config.yaml
num_hidden_layers: 14
hidden_size: 256
d_expert: 64
d_shared_expert: 0
router_score: "sigmoid"
normalize_top_k: true
balance_loss: 0.00372
balance_bias: false
router_logit_norm: 1.0
init_std_router: 0.0237
lr_router: 0.000449
norm_eps: 1e-06
tie_word_embeddings: "early"
dataset: "wikipedia_en"
Below are experts of layer 2 (counted from 0) of a mixture-of-experts language model. Rows are named router (the router's row for the expert), gate (a neuron's input weights, with its number), up (a neuron's input weights, with its number), down (a neuron's output weights, with its number) and show model dimensions 0-127. Each number is 500 + 40 x the weight over its row's rms, rounded and kept within 0 to 999. Numbers have three digits each.
Before each expert's rows: "mostly gets" lists some tokens that are sent to it at least half of the time; "comes before" lists some tokens at least twice as common just after its tokens as in all text. This comes from a sample of Wikipedia text that the model never trained on. Tokens count by the router's weight.

# expert 56
mostly gets: "es", "ers", "ies", "s", "ions", "ts"
comes before: ",", ".", " of", " and", " in", " were"
router:503496517482537521509570603520507494451537514488567561488538538539504415495461434487585528491469371505489492491503539522481446546517478550533503492523488513498569465468520573502481558485468480520450517505485448504508495496488461475521519502467462557487538466477498510539515528486504490505553430524481452465462479375457467540483476514418512553436507566578485567503465466468541473588527
gate0:578484515416532496524546539454487496570478531406444512450474494490517504547499446494540486423474507479476473500474509514461499520572511496523497523499522382549447460493582516496561510401451482454509425562496522475489467571545485542516441420480472461514460473439559469488479498442532454490499483444536521458509515487435453509501461478521533487563551539427505580530428482478552472444475
up0:462499470572565525498481437545495482486519474469558510495519421490474554475517546552553512577538441553505497485539471493541469471434474521456488474546488515511448482523438534556523469578518545518521501514493441499539485493519462424554559569507494568493561553511462523513530527579367593574493529532493441605480522528482539499507511540455500485494510462539534422563518552503501510447440
down0:506501474470535520472434531533498456483547591551513518434477476455464488556485511512603516481518473448478487495458475523562559523447536502535471496501524489461462404528489418485525479461462494525568515506564530474557479572480597500571519460513440442506551498523505493509528500467509452592523539552590526452551495483497500503503528457533450459520570517479458548525494465554533526460484
gate1:514474452539521543444534500564494473538501429473499540527554541534519500510515483526530521477465463509526509461560531494493443500559544486459551463525529518527512461487483537529599520421441459449503537491533466521562469425513429493482507465506488538438488494590518480498452516482500414540589478515580465484532500493503564503426613525453517551449550483530502502497417479504556514501492
up1:545460423452527521465512553517495478520560465445483525482532552558399478461574607509484508555521538520532538509554522498487471468616458451450578463541548469514530497434547544537527489495464442425562475503503464576535480439545457500554417480484500483492506522510435511546550525523519471582579476516498502514539555508502472498525531506527516483480484539533465492484451484488434470504509
down1:511469508454433576500518523539477572442484489446516476515519417474514576483491551505536419484473502487494497508497506517547543526468493576533466530495458514400397552516512488535569471447454509444472553533492508537435537528496512502474503502490502452534506438487505501494574535456492536497512540477445526600527526478556575475474467496497518492485498502490514565554458473460487474512546
gate2:455441465459479465485482538478548492466462563442429451553481489515539477494494446556577543541497509526509508495535481466532551456506501503478486481517492464476546500516567559525458479497490507499477556513475457528585480518464533468549508483489496538427417481534566533517565443539499500596488510439448448480521459495517443568559528583468420479479545497493548534520482500591513539514468
up2:390463478458495485493488565451605431461524468450582457533433503474584477432436487551544509484487499504478455541520487459540498513500530478536522438489490484513503515485534527472494512514514477458436497495496504524507520570504516477525510533455510547481442488568485548473501442555521470532472525548410475481530512496481469513482479593487404504456500552501482602503501539630515542549551
down2:549542528546507556517516548510452496478487491493555490503577540495457471516497595514473482485551450483529506472515472536506514490537483577506433539541574494537497539504469425538613518506465421541524482467428488506551476464520512561515453537429458464480521557505582505493423479450424497418483558519547493496534440479472560561469501528557528544488472534537470452540503532453495495530523
gate3:485483469539486560493488539476512501434475530485491486573558465507545580458481494454475469455444446549493496443422479508509557520453490514491490511480506497482533479461509478475472564475468468520431551474515526510521511548467490472573529538522480529476471471507621479570469447537518564559448415474503481481495497562546442580475524439536459507571482483547441511464457452453577577527510
up3:490478528524560516433558496454495474450479557483508430531521536520575487553480496477472426510438471479537535422446550523621540481540466496417472505508482450566532470549548456484596515520491515496472498461504469486538507483488495476550459607529527553435456455580529514499549415454540537510487445476480483495443467524501451518510538480565550472545470454554477511444465477465518513463525
down3:530472492499440427566516523456512549534532475549473519458496506505566490476537507505442567545537516478460488549539539522428525540451493535499540521499471473447522545554460489530528498487456514508517479491534466492480410508548397550489477532458446441569504517569436492448485514550484513402439498490453563558486445401488484424517461497531518481550524557460488490479554560526571535462570
gate4:522523475522470548513600501495510434526501479563493468548509481462491541472498455434510414404509455454485442494506536453510473547509484441457518494521432547541497503505465486488482541496525496483470582441466487460545421527460543469440477462490489529511505444531494523502533532496525409421543434461486446486552501461493433534448473528523474516537515478454481599574476557467503505558481
up4:506507464509493509510626509515511462476545525550534559517501457501526440409452452449555438424450472458512427479497531478489454589523514495463479511484431504550588457449532497455505492438498500497465544510456496501577465536483506522434552450542465489512486433519495560570532525478464436496522459468510514508515503463463414514493460539540434504476476557487512529529435503473512528573513
down4:540468477475530521417471488522510572407461511470495546456540539495542520515504480511465521488494496537395592515457460538479467484578542498546475534504466503522552449417557472521470520488478454452510478535524507488493560544597514448511513496563499491501502433466495426457476478592489553533478533547520526516525454585484517544483460468441467509445493531516559457504490478459545569490502
gate5:512491580401449496441516471386472471496453523465543496513477465515550535463466501543518551462466560448507506444530503528518506502423474468486539468444495531484485460456556549473435504492501452491545547486486486534433493446496478531535490565504494448457424471599510505545568504480528475519536421519461519497500579555499474523480556490497494557526536393528489477511484508540501535567572
up5:495454545432458453454533500462554462499473555483529525474477538476530534439476486558579581494487503495533497451533449575496481551505501487501522490428479554541439386444573457452482545403525480516532597480542462563571515481533522479565509506494516529473494513594481502514550545471514467563589429507496507498562512560517441516538514495481508525561519471498485484493458480511517503567537
down5:512457475486477499527443486505511593518510475410455506438545515420529481429560520453470482482490447542447510507464515471444522525492436541553490536471487445496480479508489449497534509506524537544490613549602497557495485516508559535448495522481507494418496603432500600508417445491481491489511529520492453507488559469476555463555481543513509512554509525484534435470521553503484483467524
gate6:507496535476455445522472557529507519569554465522532568417485481492481490471507396520560565402576520478567520494423442465507431526500532547503524516502488514521464507415597485488498484473476520518490557529523466507466518487483461480519538451494554460485481472478494524537494530474476496526585445521526479520478489530491551540501532518513461466456509531460500468472500460575570545555420
up6:563458482439454455547457527521501497498558500471568588448449560517446492516492405515561569476571423463553517442446487438542420548464524552460542471505477588519545398459558517478529566441404503488485507503508484564485485489515478496539542476454607477491472484489539534516550553439490567521519443501518457504482436543535539570478512561503483457480552513470512475502450474516521491525416
down6:507494476515460473497475528546427540520508463434460497577434570463531506487540489448541509469476539468562487453474452484519514514514538505504454468478483534527577536470456486484422508538499512516466526509520413527435498439529459462566470503486556537519532471499437495471521572487503489491507457546457535552508505560419479532555425489442470610428430519506494568533448475486473487523534
gate7:447497565431540464533467557523491479446571480558552535473505485515445451453495452466533601499530458464555449520484573463550513491555492507564539521493533516465551482454532603460501492472432473501565558483467519495478499519444567567533540517510447583488471460500494509551552508468501520537542442436423524509476495494424493504516456525524521545518450551499515488484501557423533554529516
up7:551510456552507469472498480430557476542446536424452470559477489507616515499491549491580447474493513554450487528536469516462546523489559499443457492489542526539419444564470490512487499525577493536486488486568487448460498535477483512506495433524547427519511548533507529490491489484541438459456524607565421442495559472540485527419526469448476508486532428520483518522483533511468472504488
down7:501493493452496524452435447511488518494508470524454523493552486486419555424491478448466500457512494497422546542513461539471521502519466546435591515559574519560539477481521537512531442476489512507512494487494513536554482467481499545455536534544496508588490493467518453546539457490448458447507507498494551501534482506525547495501452572458507446531479514511512555542587500408489557437506
gate8:530494525477509519559542477530469516497506486456438494519549552550472409497475541540521550561546478485499496483514455515485499515515517437495556532543539540485488455528402533512550552514497503529475514566513508535521546564412456506502473536462505496484588493471486509486457528524507520474508415522428500592446463503481551540422498534523431544458453493550485448515457502475513487553561
up8:515504470432465493553550463511475525484554522523480493514510502573444448438411495547518502585473437464506467488506487534439501536553484449518542407481524472470568438511421511469574524547520551514475482548492497555524509553433480521472452541497519432488628504493516499441458480510567513490475466509451480547470470529532491538470501558549495507489453499518506434534430496525530420513613
down8:467451500548478503514476519482479549518519467600450550512457438519434432533528445528457472533435590497437558508523481485538519476537461511464620461487458559527501464523553451517478524495502484425420470492503413479466491515499505489520485421486428492505459510534537458561532512444465497473459547481561501472494544489491497466471494533477547462471521414505473603491487551496491508524502
gate9:535538551511461454519493553529477496498536491433524504500584482467524429534476499542537526505491436449513498464480496504451455466522460508534501535424477525489537467494473514544541453476546495469571547500555557452493469495488554512489440500502539507493467533431480438524496497524471448483553472594453540545553515534517483501456541484533546467442503539548477469582481466506521614560488
up9:458486459522537505477482487456509558488473538560473511491465507489497545490597552511464484468486560565490485528530513441541486526522529471490476466656524491469477545522481493493522577463502511526481460443530464508492494503466463527521476530510445451398549449551504544551534494427516464480484556428543513434527502425507529520618457554438465511538500530470513489442458522488452478474566
down9:546495427493464484484481584513541483499470468457554471574540460469428549501477505464545531521474493474515529432479545504515453472480574477411491545454449508533581491501522509455502505533478532528521560460528583427545412485467488488452392506523499475528516521497529477563501484579472457493591443506456441494508513545484478531437492517526477473501476503529583556566547541442464527572480
gate10:502489439445443571510495558428557482516490587463543573484600568465526512565494519491472513478464521519530594551537452497537500490497515494472420457479438520488472480512509514500493517459408477403553458497513550481459482487433490479563471426441396441466463457531477493521550494483477507470536523502475472444475456503462496431485537507523440482476486516459427529489510495510488519560543
up10:519478511564494507520513447573468475497514442541448523507485500526468488545491460459542531493529428546477499499448517535462540502503510468534560511517496479447430494503494497531540468630474523569450521460502441450517471499554491488423547502563590499535563484505477528519468523562538445526467550564527455538496493500533465532565448514477496547543480530482546483530551504487468467465508
down10:447481504517536477480450479420485525576508464499441500482504444565464430493497532477465529474525539462502486513490492488484494477443526483470452534532416441516504481462518466477483435512472481408492535538478512475510498568452596442549413472530455405527496473572534504540467543458532480471522557478627532491549465515471462482503496539533461466473496498479458537408511548526451480549530
gate11:489514511474534486504498524536450531458538450506476471527474469431504582488526496507447475475514406417437525583489529524454510543466479517496520479508514406438535556581516465466589483414527490462541480424549509523504543521579516555478456463501534556438546503477502543486458587524485522481524445566510474482548451401475495533567513528539514523457481509499519566554487523505488540506454
up11:481448434484501458506478495442469526484480493600510540509479474482479493527524538514527410444564507443495485499513450503472560492479441468532470484473533460473495540514441410431550543482451540480498517518577539541556556577594517513508494598488465518477494475509522506481437599490462530493485477458546476501491518453557448530528573479547518484470523506460522425496466490455564539489398
down11:438456468578492504544478436520561476505527536519482528492507518565547622556503559579525495533500503456454429544468493534548531501453467511468556498523467549494507506518422513523462522494538496529525518489471489551465458515522557543520523425551478418462521487480512470507500528513467470481479484531556464503513476525559460443536527552567477491508492483554556443428567479513460555532554
gate12:415484504530505478536580500534454464561487475521578545446555529473514469492421464471448528509527532470480549493476460560467516509578509502553489505544519465394488528513499517509470496404488490507509462430469505482570534469472510527534502422525541593449508482517516528511518497536498501470493443504538492515565508413467514551509533473522506448496483580481462510508488537432503505577525
up12:452494499483506487510546487483473453477527487510575592413515543481517488494438471483470543499516536516468514523511494544466492506593499505611524516500507467403523434499516486474455530427485470473450493436493471503547540479519488507533549493566525541481528517574531531495477478603498501457496435489493521499561543473470447482483554456499467511420478598475469491466539474451527489583497
down12:560545469485463503462578536558504487484522515538538432501429580543440501599537544527490519539530431489522543494472484512542493474476556437528541533456433515533532474466553565452534525547457485555503508437507490523439483534515555565499468556505433455414474453450533478466480523533463481502524464556436489439509473432524478507458519461446445519574459471461518474499563474538530540515520
gate13:533457499489547462530477612480546511526555409461451544489517524535493551481537532406423512522449487518475449452505520560466490471487513575563551483548513487582550437457514493431528556502522498530504508526531460544453533533429539516534492521404512491457512557444486482458491571508474523569453487516489559554499504506472515463542460498515460485493510511487442521503538416563551472542473
up13:504522514507444513463599441512468486458472520563523447480503445520480468492460507525529468459490496499500554504502485434523524534427506424432448536459483485463414548599543471568469501557494465512530500521459490423529493434517458457495495523515519513518472479498517527477532417433570459469510515523546482477529518571575528519473483507481536491533537496541523466487500553433466535458520
down13:590548502498607494553491578560575440453518534530449509508472504528507524517534546454569486474508477548438489448477472473468494432474586517502517509470448510558548474466463518462571458490542523505510519524540474507462574504478537491507431455531469464528492528459518567475504563473519516464529499518422500499506523500550441450496394435570517498510441467485463504479562444545406588504504
gate14:546531455484451529475552456466504477532561560528537447471473443512522495545544485484488480583477488501493509542530466493519507501546505524482495453445472434520565535522471466492454478510489496524473516537505411447514472489522531450534508488493468499356485494489521474471553453504532499521560465466464491494475415498460511517460624528540540535506477481569537480558446460548501589551466
up14:464465577553545473496503497540453572457475501455498560516498503507504529390445511535498517461445474464475502499500460490484530515424499567476423550510495545533506469503503459522577463562479456451531508508482525408510484494480503549486550503501483425493530538449542514489454477454563495545506522521548461504511607568591537463514441430531469471514588474514491547433530498503491497434539
down14:495534535469506530496455519434440593505441591518488474463490480580417454419486489541434528507554534520481490517526495519483511532563484481494459538449523425447436503484541472481553481471519486570503536452526503432444543554451558497468535417444555523562514481437495428494476525510467493496474494518510479509517461459475480563508546515520543450451525480520483505557531496500449517453515
gate15:472425443481471495521475573506485509519547464466524541581578538435493562514505498534532518547533503541517455502521552475492514534464451537483519578466450509432484485498516500521506489513550465555501503559495486478542486485444564401506529563517482589508533474472537480464473492524491472434460538524477548469431482482561469490479580510495532441453461520519491547549448456548492546537453
up15:542562459505482504507447492570499499528449508542516489541484541555519485444443530539564464534462560502487475559487539498532493504453548409571475485568507485490513507479455539522397436458512502498452508560535480595420459439496565501508561430480494501516477530550457489506533452531462556504501463509527447532512536451462500534548452461557491537499512499485515499447541460549457454501499
down15:479514471526453522461464462516544486484378493450473442578596494433523476524540504461482505486497597446585497427495522501467534427531404478472521466493512451512466480551464494453515472551556437437478523472449509470519508538491528500459525450472513525463477557541550553501510511509525492442485482489542512540538484538490470532480521432477558526550549487433518575515572436497464498492501
gate16:480526482509433486513464462438499466469555484553462494480590469414523496468487542545457571499479484520528431410502397478543428465463507529466540542517482476440506526486500503482512441463512497514504512460521491469468476460420445550545582526497456525488593529459489522484536485475453446454548533517561586530475441540445489598476544527471534529572541533536479462449510455470534475506481
up16:500464467567444469537510430463483481492481486498441499470554410446538479476488530548557567448485464497468518482523469509529480477482505502565502479487504502482543514493516489531522479450519539485480507476503483512387503452478469555469609477535561533488516550477510565492513514485472436489515566562517554443485492537538450592474531498520492476499532523481458466472482470471543487527484
down16:521499460464552527488451488443452536514496501493491535482474533405504485525488544501558525410432544495529433511463464448509464495541513484539485522484535447511460482451498445540491442453532495477590534499565603465532510452522527441568488474517526545533498465473536505438490561445485510572486487533531462466496488552533459495535560569508464505452553538562518475476458413538518525552524
gate17:533498510527562538563483459467473480510433429514477461502485477531449491567538449516548557475529518439546455518531449473512453535517525595522475549598467517523453518486569448505613532485515538545570481471435440507499568533538542548485529509502466540515463519463526521461473495492502527543496502550474472470561523441493482512518471618473537552531534525491486536502419503491495523550422
up17:536573517545549534507496479476487460501434416502452545503484444504515531552482497463506573489585495450578536414468430488457442462490492517499553573547423494525479517470468476444510532547566580537533513515387507432500468566541440588479520429497480525517471509462493459489448468497530507520527463489503474554482496432486482519480471571505508474525482536546477474477463509497478463568410
down17:496504524548467553481468558496497508580511455555497472481521481441518529561517548481469440461566547419501482415503482467474492523451537504487473519518472553484509484507498513567523444457575423540556513557501493453452526472532505476521507479505446484491502497480524454463450452536478501485517509505454499542453496519533376461434480480496541464398480518445453504480434536506468467491456
gate18:476476544573384475436480495561522468490461437476562495532521577537473445505466536495514475491493489552534546490557478490504573434506537479530554537519521508500508503556481480501508507490467443462522489588537480575577514521505528602499439486436475453427504519425430520471518505532522560509423438570482539479489433468434487474491499507585479468508523466471565487553566496421580481477541
up18:525524479443563520547515474447537472526529519499455515439446454439523587531548475538469501510499523498473505464435521453524380600477559511464511476483440479543511482461536556530468464499570528432493493463458447411431488445530448486494492521541516516557467505552546484533528529504463443475505547422525371508537526544539487484481559520474483532540474519542437547534528492600478548558472
down18:488475435537502517512525503492527497549516441507539545472415537574511430493470533475556445516482483570540395444525538504514498479546498480484529556507540478593486580476549522492540509585525452521498563514504491537467452542431476539513446475476564487529536529555557495443490446534452532448456491528420444532430513427489441490489558437510516493520467457576524556571506543506497489545539
gate19:536483500515460519497466399487508583440558524452493497478562529523574476603500504508466456458540452513593540494475489486526512487447541576485501559477508481485483459556481494551435450486496517565505540480491499450482440454474420479474508451536425441541542479561435573500586533472488495501582523603567460474501473544521396470550434451533528425476561467541486487543534444524536506550540
up19:560486521550479479471502409473495568443522549543509538481570529513462475533471500555423476499452426459509483472520480490526607472518574529437475489462567590479535471399480435538508500503478462488485503466527515586550470486482437516524479491492478411481445511523547473504526476521462526545565549507512480514412384491555485534472497517468541504484475471544472451564523459452548493523430
down19:417488478462451503544502479526479436504553500460574497467535505588562510431475437416506516530517456517574529555499462493445491424556463507465412464593453468463474497484463536514468451496511496428486526461452483509536503511508507502483484577404512525448487514446510470557497486520516464563491507510517485416435473570540518559524526426445499489552478450449470477465433547537498435491502
gate20:508495517481463501487554519449587528473538554477578526476491613475480503482509488535544475476502479479501539542515558530418513498516594566506464439545481510501460476445472523504498488400387517474483466448518439472462505520490547532459511551521433504470590530424499544476466541454486523563471423523573554538456455477523592499501471527498453484492536581561482492481496429500485545557486
up20:493498483587462478528560521526552522507540536453588543448493634478462485493508498528540502439477446536500549566486521523488506568525514478497531504522498554596421509467462558486415496381420510451465427503535473506482513500499472470479491527487426545516537504448488516443487532367504530566464459517530487511428455448516569552485526536501445484482514515543477510474497426459483493547513
down20:469473494509527554527465508524550463524509476509446529531406501497491505528465493578546451459526510525472531443397558465530486494504487536434524527459461528494487444509454513429487526540500597528430459485401535504522419537460403519445534486518515441552540510503433574592512493456464465477494405585522490462486517481485467480469538433529525498481427451489469520496568479464545490505579
gate21:556514458485422477530519438506474479500529476606469500451526520460530523498524508502465532524531495475548400569418516558555475488552472520565516499525497466549547469543497483521503454512546442547490501525493509521495518558527474492528501524548477538490502413473506554586484480525561446576532451507583525518452504491428479444515464425543447480507507477462530447479493497483561500479508
up21:479512478508483478473404507480487609497536516448529475466378523459470517507575544483480470464480529488443460467561507481488504510524471485568563476412435503468518443403499518500494506464549486465490556464506527519518513461534552457512520422465579445493499518516517535456534491441439482488458543459465479508464479546524463478513441499486457549456461496511437512467427552503529505486587
down21:496583530505442567488472479482526453505513499561576480488551521517469528477541566579563480500488458470502478476504498525483481457543554486482472538524505488572462529486456471498496456509546499567502504526500503571437508477451467548464489471587527511430531547460452502475469454506642498569517553483537473513506530510482427460520531488479427507548489532389576533586529466434495490458502
gate22:501492454429456523438466538557461490439507518517562500530446477508571485452597566513469548487443470497576513446492501520513521494537499581476549477537557518478480445512457479512473616488483556552465509467473576462486458602438517512442538498496466481439489505503442501521451500463500531526445431434531541488455469471460465519505560504479474496528479476522546481570555535498539545457494
up22:544539525591470423579493484452461536462522557523497526506488558483480479500415441497470401555546454499440455570530559472515416463427520387435532491509438517533475486531464563560530441458511476502501546527545495531530491356522488485511462448413493429495505475541519559465512506562545481522488510522568487478530563529521494487486446476508551455588515494468476561535409545469476489489507
down22:490515481508455570557513513484502502566553454520543488486474480622501423485497491503503527501430484484590496417546562433532438520471490525520446518436431505548475493538510424489473524496506554491522518461507441481465516443502525575546457522533504420552556501441544548518468494511429509485542493450430435502469546506506533459547482501491515504485501536535515512512464429534547532549465
gate23:530494539528488451522518512538471442529479465538445493513522496495612541402539516534537462536511457479511449544438539527473490486558505578464469563463501556484547500535539486481570567428426519495536499508529463433518509511428490510511520472536445506377465509523495503495529541503523479441508479460423538443465475439442499481466505509457501502474492546520415541563503496566489533548527
up23:466514567531545496491493473538523520506450506499499486522590421506600531433505496541565454524527468498511469478444545524565491512530472515417503582536478526486516419544480473474523521455489499507493465552526463505525557540486480530479513469509427519425454523499489543537568519498514496466508479424410508414445494425522432492486587532444539488470531539562411520546472502562485457488512
down23:448562541528586527488524517479444452526468505575443499535609490494560510529514522486540469514464479435462492485459472516522550528518607552519533488425465545496523532490499517468526453462535469609507568459443516485544519555496484525518573510561527480542527487491511557538465481471532537517564531441449463517461502523517486479488513459492493494519536460528542555478503476469572565469544
gate24:502573474472519529603522520447453487510497521455472506497476521470533437619486465489485503488509567443510492470511559447444565530466522452457465550573572449472500476499478475457525528539448488546406557441476545505512528498511486533573498479501501504489498433512483510479509488525491438471522459512554447541531518529553529492498455414507473496447525516497518483469504512525527527488484
up24:469602528499513547509558495478481564456555555519479492532456489453512548440547447476441493415438534558535505382493475446492482450479563458493517478564550467476543517458481523451467506540532446465428487504505543496526549514498487506526508474475463522480537457526504475467440563467520496521465455538500477497457500526471483441503469510481522537446494519491443453457465452512490474485428
down24:478450500514485503492543488463522531485470494516498485529585524497547526526497507464518530448514483506441504522535416551487608527485460537490473434518446491436550539499564463527534498476523501532423446500505518517569433478582524510534414449465526512473530492541500568476460511433429592458529622528382472555445533513557431536476490488554532525550517437518464533459517516488546490510510
gate25:529547484571563556495483507510499493526498508396501527612576513497489377464574488519521419476523460494584524494441532453489449486487482561447465521538472453513506527479452479534490495456486530592541529507576487511527470505536520480558463462383534516443474573514488463495534513543522452461446440528477428467491465524506537546481531628428504540470508483399488478508474528494493458506482
up25:553530475519585484528520526474481504571552503448516521511541500522556409410581526506541495490466411458501520533421570466493455480555445532421517452532558452548566497516476492461551510481459486491486525509527486504501552461526517435518549588459478510437536479548505511463489514516481494481555439537525453512502482539499558587512498557468494532482506485508522498467460515477524514521507
down25:486454465476521469515524558524480536488547540539513525558501469513492553516463526425514529522500511447479492503518508563457469483512476494555518506567559480439518598560546530446486479516499455437509490475436569479514501528517517546542562464454475566596537500466450521434492514454531469502480495478561592518508471506479443455463498477527485411516495550524520516517522447465461484500544
gate26:489499480459515495614582578479537415484524521486523543487505485489556455540493497532508503432420409509490537448512500524436521500509429511468487527525553502448585474458511583547503528479514486468452457546443479507545600495552507531556570481558481503472525447503495530508553534455555508487523481480483468493513487499535434557505502569489475502476498545516500547573551510528559518517489
up26:507518471546498529556514450500531519461411582490455506499433518478450543474486472478472461544486412448476546524500580505453504480503565506468475386500506453527536452531494495531543530517477532468486467426546527472482501548559538493565494469433478543410485544506457526440541532474584522515481504452544517476521522518530457523520472493482462457442565541491499495483521520502435495483470
down26:494431483447540453492509501548502556456567471552598550466544534513512469535512453467488535509542497552443527430521428521526472464430470444523453492507530466497444511470552508414508526483483456483443453554513462467501568502443454500500460507485422523525470496509581562436454465474498489438524476560508498506488496439473516571418535523478530515493485453477518534547578507472516419480581
gate27:410481460529510574467492486500519427485528472500521509478491480574500442574493454486402506565464435452459472511476491548479475457566586500408461545525546491468601467453478494512536526540460465503483555544500506503539469540485538538457501429575490559493542495513489475517541420537574468463530488467419490465454446524463494565547439569496430501486544578489508468513499514500529503543459
up27:417448526440562537484527521523537509498506515484571492537437527515539543447558499491466606517453445522496527437489485481501516506496481501457431540475508487471473422506513544542508445456422485485491447548420529501456433579530575487452457555478474529418521519493483540505446462517475532457440538463462448488469449467500530509511562532517458406542574482482459536534475536485508441457537
down27:506503482389484515500558522480493530482548493484481569475481519524459450516509419537473460445472573479546390540586515527506472509466486396559458461559487507474501572455550486571527504517486538563480539538519490504547497472507545435538500529476509499548515561469434463391434556476463584526515525490511564530509547512544526475491468501578509525515495495458472499517498498516490519526487
gate28:494519510530503501529532454505487553488477490567495537493559510465546486516572450475542500561467457585501567529544540478466535486561475477509476526530484440518468503506459519538478462446520503486512488539518561518468526519479438508461520500533512496473460501555502516538538543467468562482508534523546493505579489540389434502553508471464471391505459507512469552480512563509519460546454
up28:468573516499510552440466435486524532511486512500545552557576495505520487530566502479552577521427485512458519509544543514480560469543470488514453523516482497485500481501534514471416468456548542513491495481496495530512522494472477559473488458520537476455476446563561516537535570485449587485508487530549493464500491543460454428535464459521502427468517466496499525486545469524479487538430
down28:574486520554463553506532498518500491461479489474540530494581497536449467564407479464494504498504430483457470491532520461492491446485541500458548518555536545527573438471527493520481479534554557458528445501467567456502438548457529525484543479494532477527480516475481446479596494534465428542571510482487435511483547563485501461414527391496486506465460433537497476511495430495506441557495
gate29:502534524464518465528471572515522451523517481503597543476537481572575524467530553552500550455534507448425479472522503515541559516496534553532503466555505462549555498521544473461626491458426527491498508554475504549573486530550459467470554425515457509448530511471518562538499497486515535491505450570478509523485484506524476552585528565511503492473511521485520483533497444518499579521512
up29:485483473497531450517494538471481522523516426568460500457418482470522410528515458504517426559542543540504518509455509467450507492520428431536582483397486508567447544480488542543546519431526496472540530514483412473456513518414537532515455531470500445476518588524573498443438520508469460547530567484486473488550440482520516479462502469473594515484499521515496548492536506519540426501525
down29:511518528509544501514509516483550521510574496516566476514560545583533564503481606540459552453514543454526515542424475522504490481438514461455486476517510447487499508473506570466460433512538484405535463503488523472493421541485485508496508546508503521507475502502504556525582443460573567498451488444490541503477473530476525499488509533530424488515531476608453500498499522485532452506466
gate30:545518519509528473617450477484509481491551538485501464462541495511481483552501460590535474510487527541589512547475451522454528515534533475454492455518517503545538545490548500537515584464433534525533548517494520477492462485460592558451467496524428478448482494503478551445539475478515493525456480469502511508507488523533515481418491556599574527500502505566505566443507504492486517490545
up30:419501462446449574415518538494488542540482458531485550509504473476502492444491588431439511490480456425413511451506556482541490455496496510573547546468524504482516485536451529468504426505531445458458477459480546503519521484555447459556527516441585500554498507474507489575475501535460533469573521502484474507532496507492496548538504462414442521477484430434493477563470485501522515475503
down30:530539503533537463501545514431425502499484483556537513458419501537484544534519506521528512527454523506480586503483485532482515459478505440531583480512519495522510531531516489609499502485556514482413502515484423461492542451523548506528490535549477510585428468540535481593568506575456544521547396491450522492534444522552500536500442486428487512618444466451490521479495478514509467569532
gate31:575511525482482504533549540466545508504564532492508603468486546558544475490557490555545443457485451469500471521565497492455514556561544533538505492532521477444538433462506588515505483412420530536515497420533512559472511495471505519520531499475516495473509501391513571456526480545493469508490445510517537470461463489434464548474490475437510544489541557483557514543525485505532441524595
up31:477511409515511468543488431568482502483514437547433470540501409458508495502448526498429447490480540491462540458459504496498488498413458460449549510509538582500479610564489475508471551556534525453480547525472581432524512466540552448505497547458484549473495543565466489461492490453568492481524522520468466509577529514497529487473499505545484559554423466440420491445493536500472567518509
down31:572464434470518547511566511490530463525549491534436526486540479462495510549520501537506538436474500469501518621487481468473470492474549567415511541484559539447507451482544545521499465464480493472450510531465545471465495588559544561555515522537528512439415438528471521489541499473449502522506542468536451535465489535492486441466492507434508469490445526532568539500472451566540492486545
gate32:631546451521517499532512593513440530516477536476502462556530512460452470424504552549484464506483511515491475542508465526458559435502521509476541526439509490496554474442527511509452575489514536490468533486523489576504550588487525546473486521528459474518593492524532543499466522474499513595529418520481477551497491498456488530593570496461483515475524512469491478508502545519526537558586
up32:545508528536532510508493531476477513531496501485480458480495499398533487446539494463480526499453480526515465477463510481496457447446456472495420533523394484519488507385445468469529496490558444492479488527528462465526491518457498528510586533522526521489544610493474471510488518455443484497524466464444438535533493541538541572537531563516502545398468516518596524494501505546546434495485
down32:540504535440459491470461500533522529482496500515515549461543542431517451511471510500519542475542413478479461527496523462507448377488492524495576523475457505482533465480557501461514491557495508544547473511561536505510487476515468443403555460512484531445522469443491448562475445489452479460555384502495528495609548425653558483437435543433484488508518512520494466476547518555483545437502
gate33:563479465556459471540446566529443449475513438544466505514608478470510417500495494551506485513462448509521461554411578515547465456459533504512525492534543550564501574450497486541510545465503509495456504539506439532525512505527471562525497493480549555489511476529571520490452416511536532486529475484432546621464535432521456458472468467459498534470437450429403496481478527521538491538493
up33:442497578491557563431564469495554518492500579483527499450432492545496558482510477527496482514560603471452490446557402479464554550528478508503450529485520411449486446563501562522508446538493511495528485492458492473516507498517550498483511491546481424501509556460442474541562561524487505512493555530545463381538508511469498583519533519571519513522516522536577458578521486483446551429507
down33:495464458436453500507428519490490511461483488563544449574484472477505525570513469547499437467487473547457497528411508449539487459457516537535506469512476509539492566504500444438520479526401593515511534469456514589482538552487512482515478549546583437420470529477519549467525473515495558500447550453489460523546533517484450474494547533528492436503535422482498464557519512516568530540543
gate34:448487533536453513448553486546553508505519546522580487500461554432516541494479498440490442521493483477425491465482458499419468483543490527458435531530502525499508464520514519542427416502503509520488476502523521499534483476506553492477473526540526471493502546473542504409475544511485510493408456518468398505531462460517552522472528502431501490521497519515515533526465441506473557540477
up34:469479492538425466464593530557535570456467562531607522500486541522474508530454508481533460503484524468470456496534470501468544444517535509474411524466483477467536501509503449547469465477518535543482544491561570522500494468529455440504537558500479525471473524463531516467503514442443529489454546516545467509508460463482517504525507481389485482543466570464517574455462482498474501577552
down34:447453450463533508491449474484517559502535573458474509524396493564483489482544533558445505531531478479485558551501537516510497496487522482459526465521486496551427498459505559507524453474497500444411448492438525475565540511467458477419568513468558527534480495566533450479530506495514480462480540454582469491502470489460558614488522489475485549526477486450476533484418575491488485547496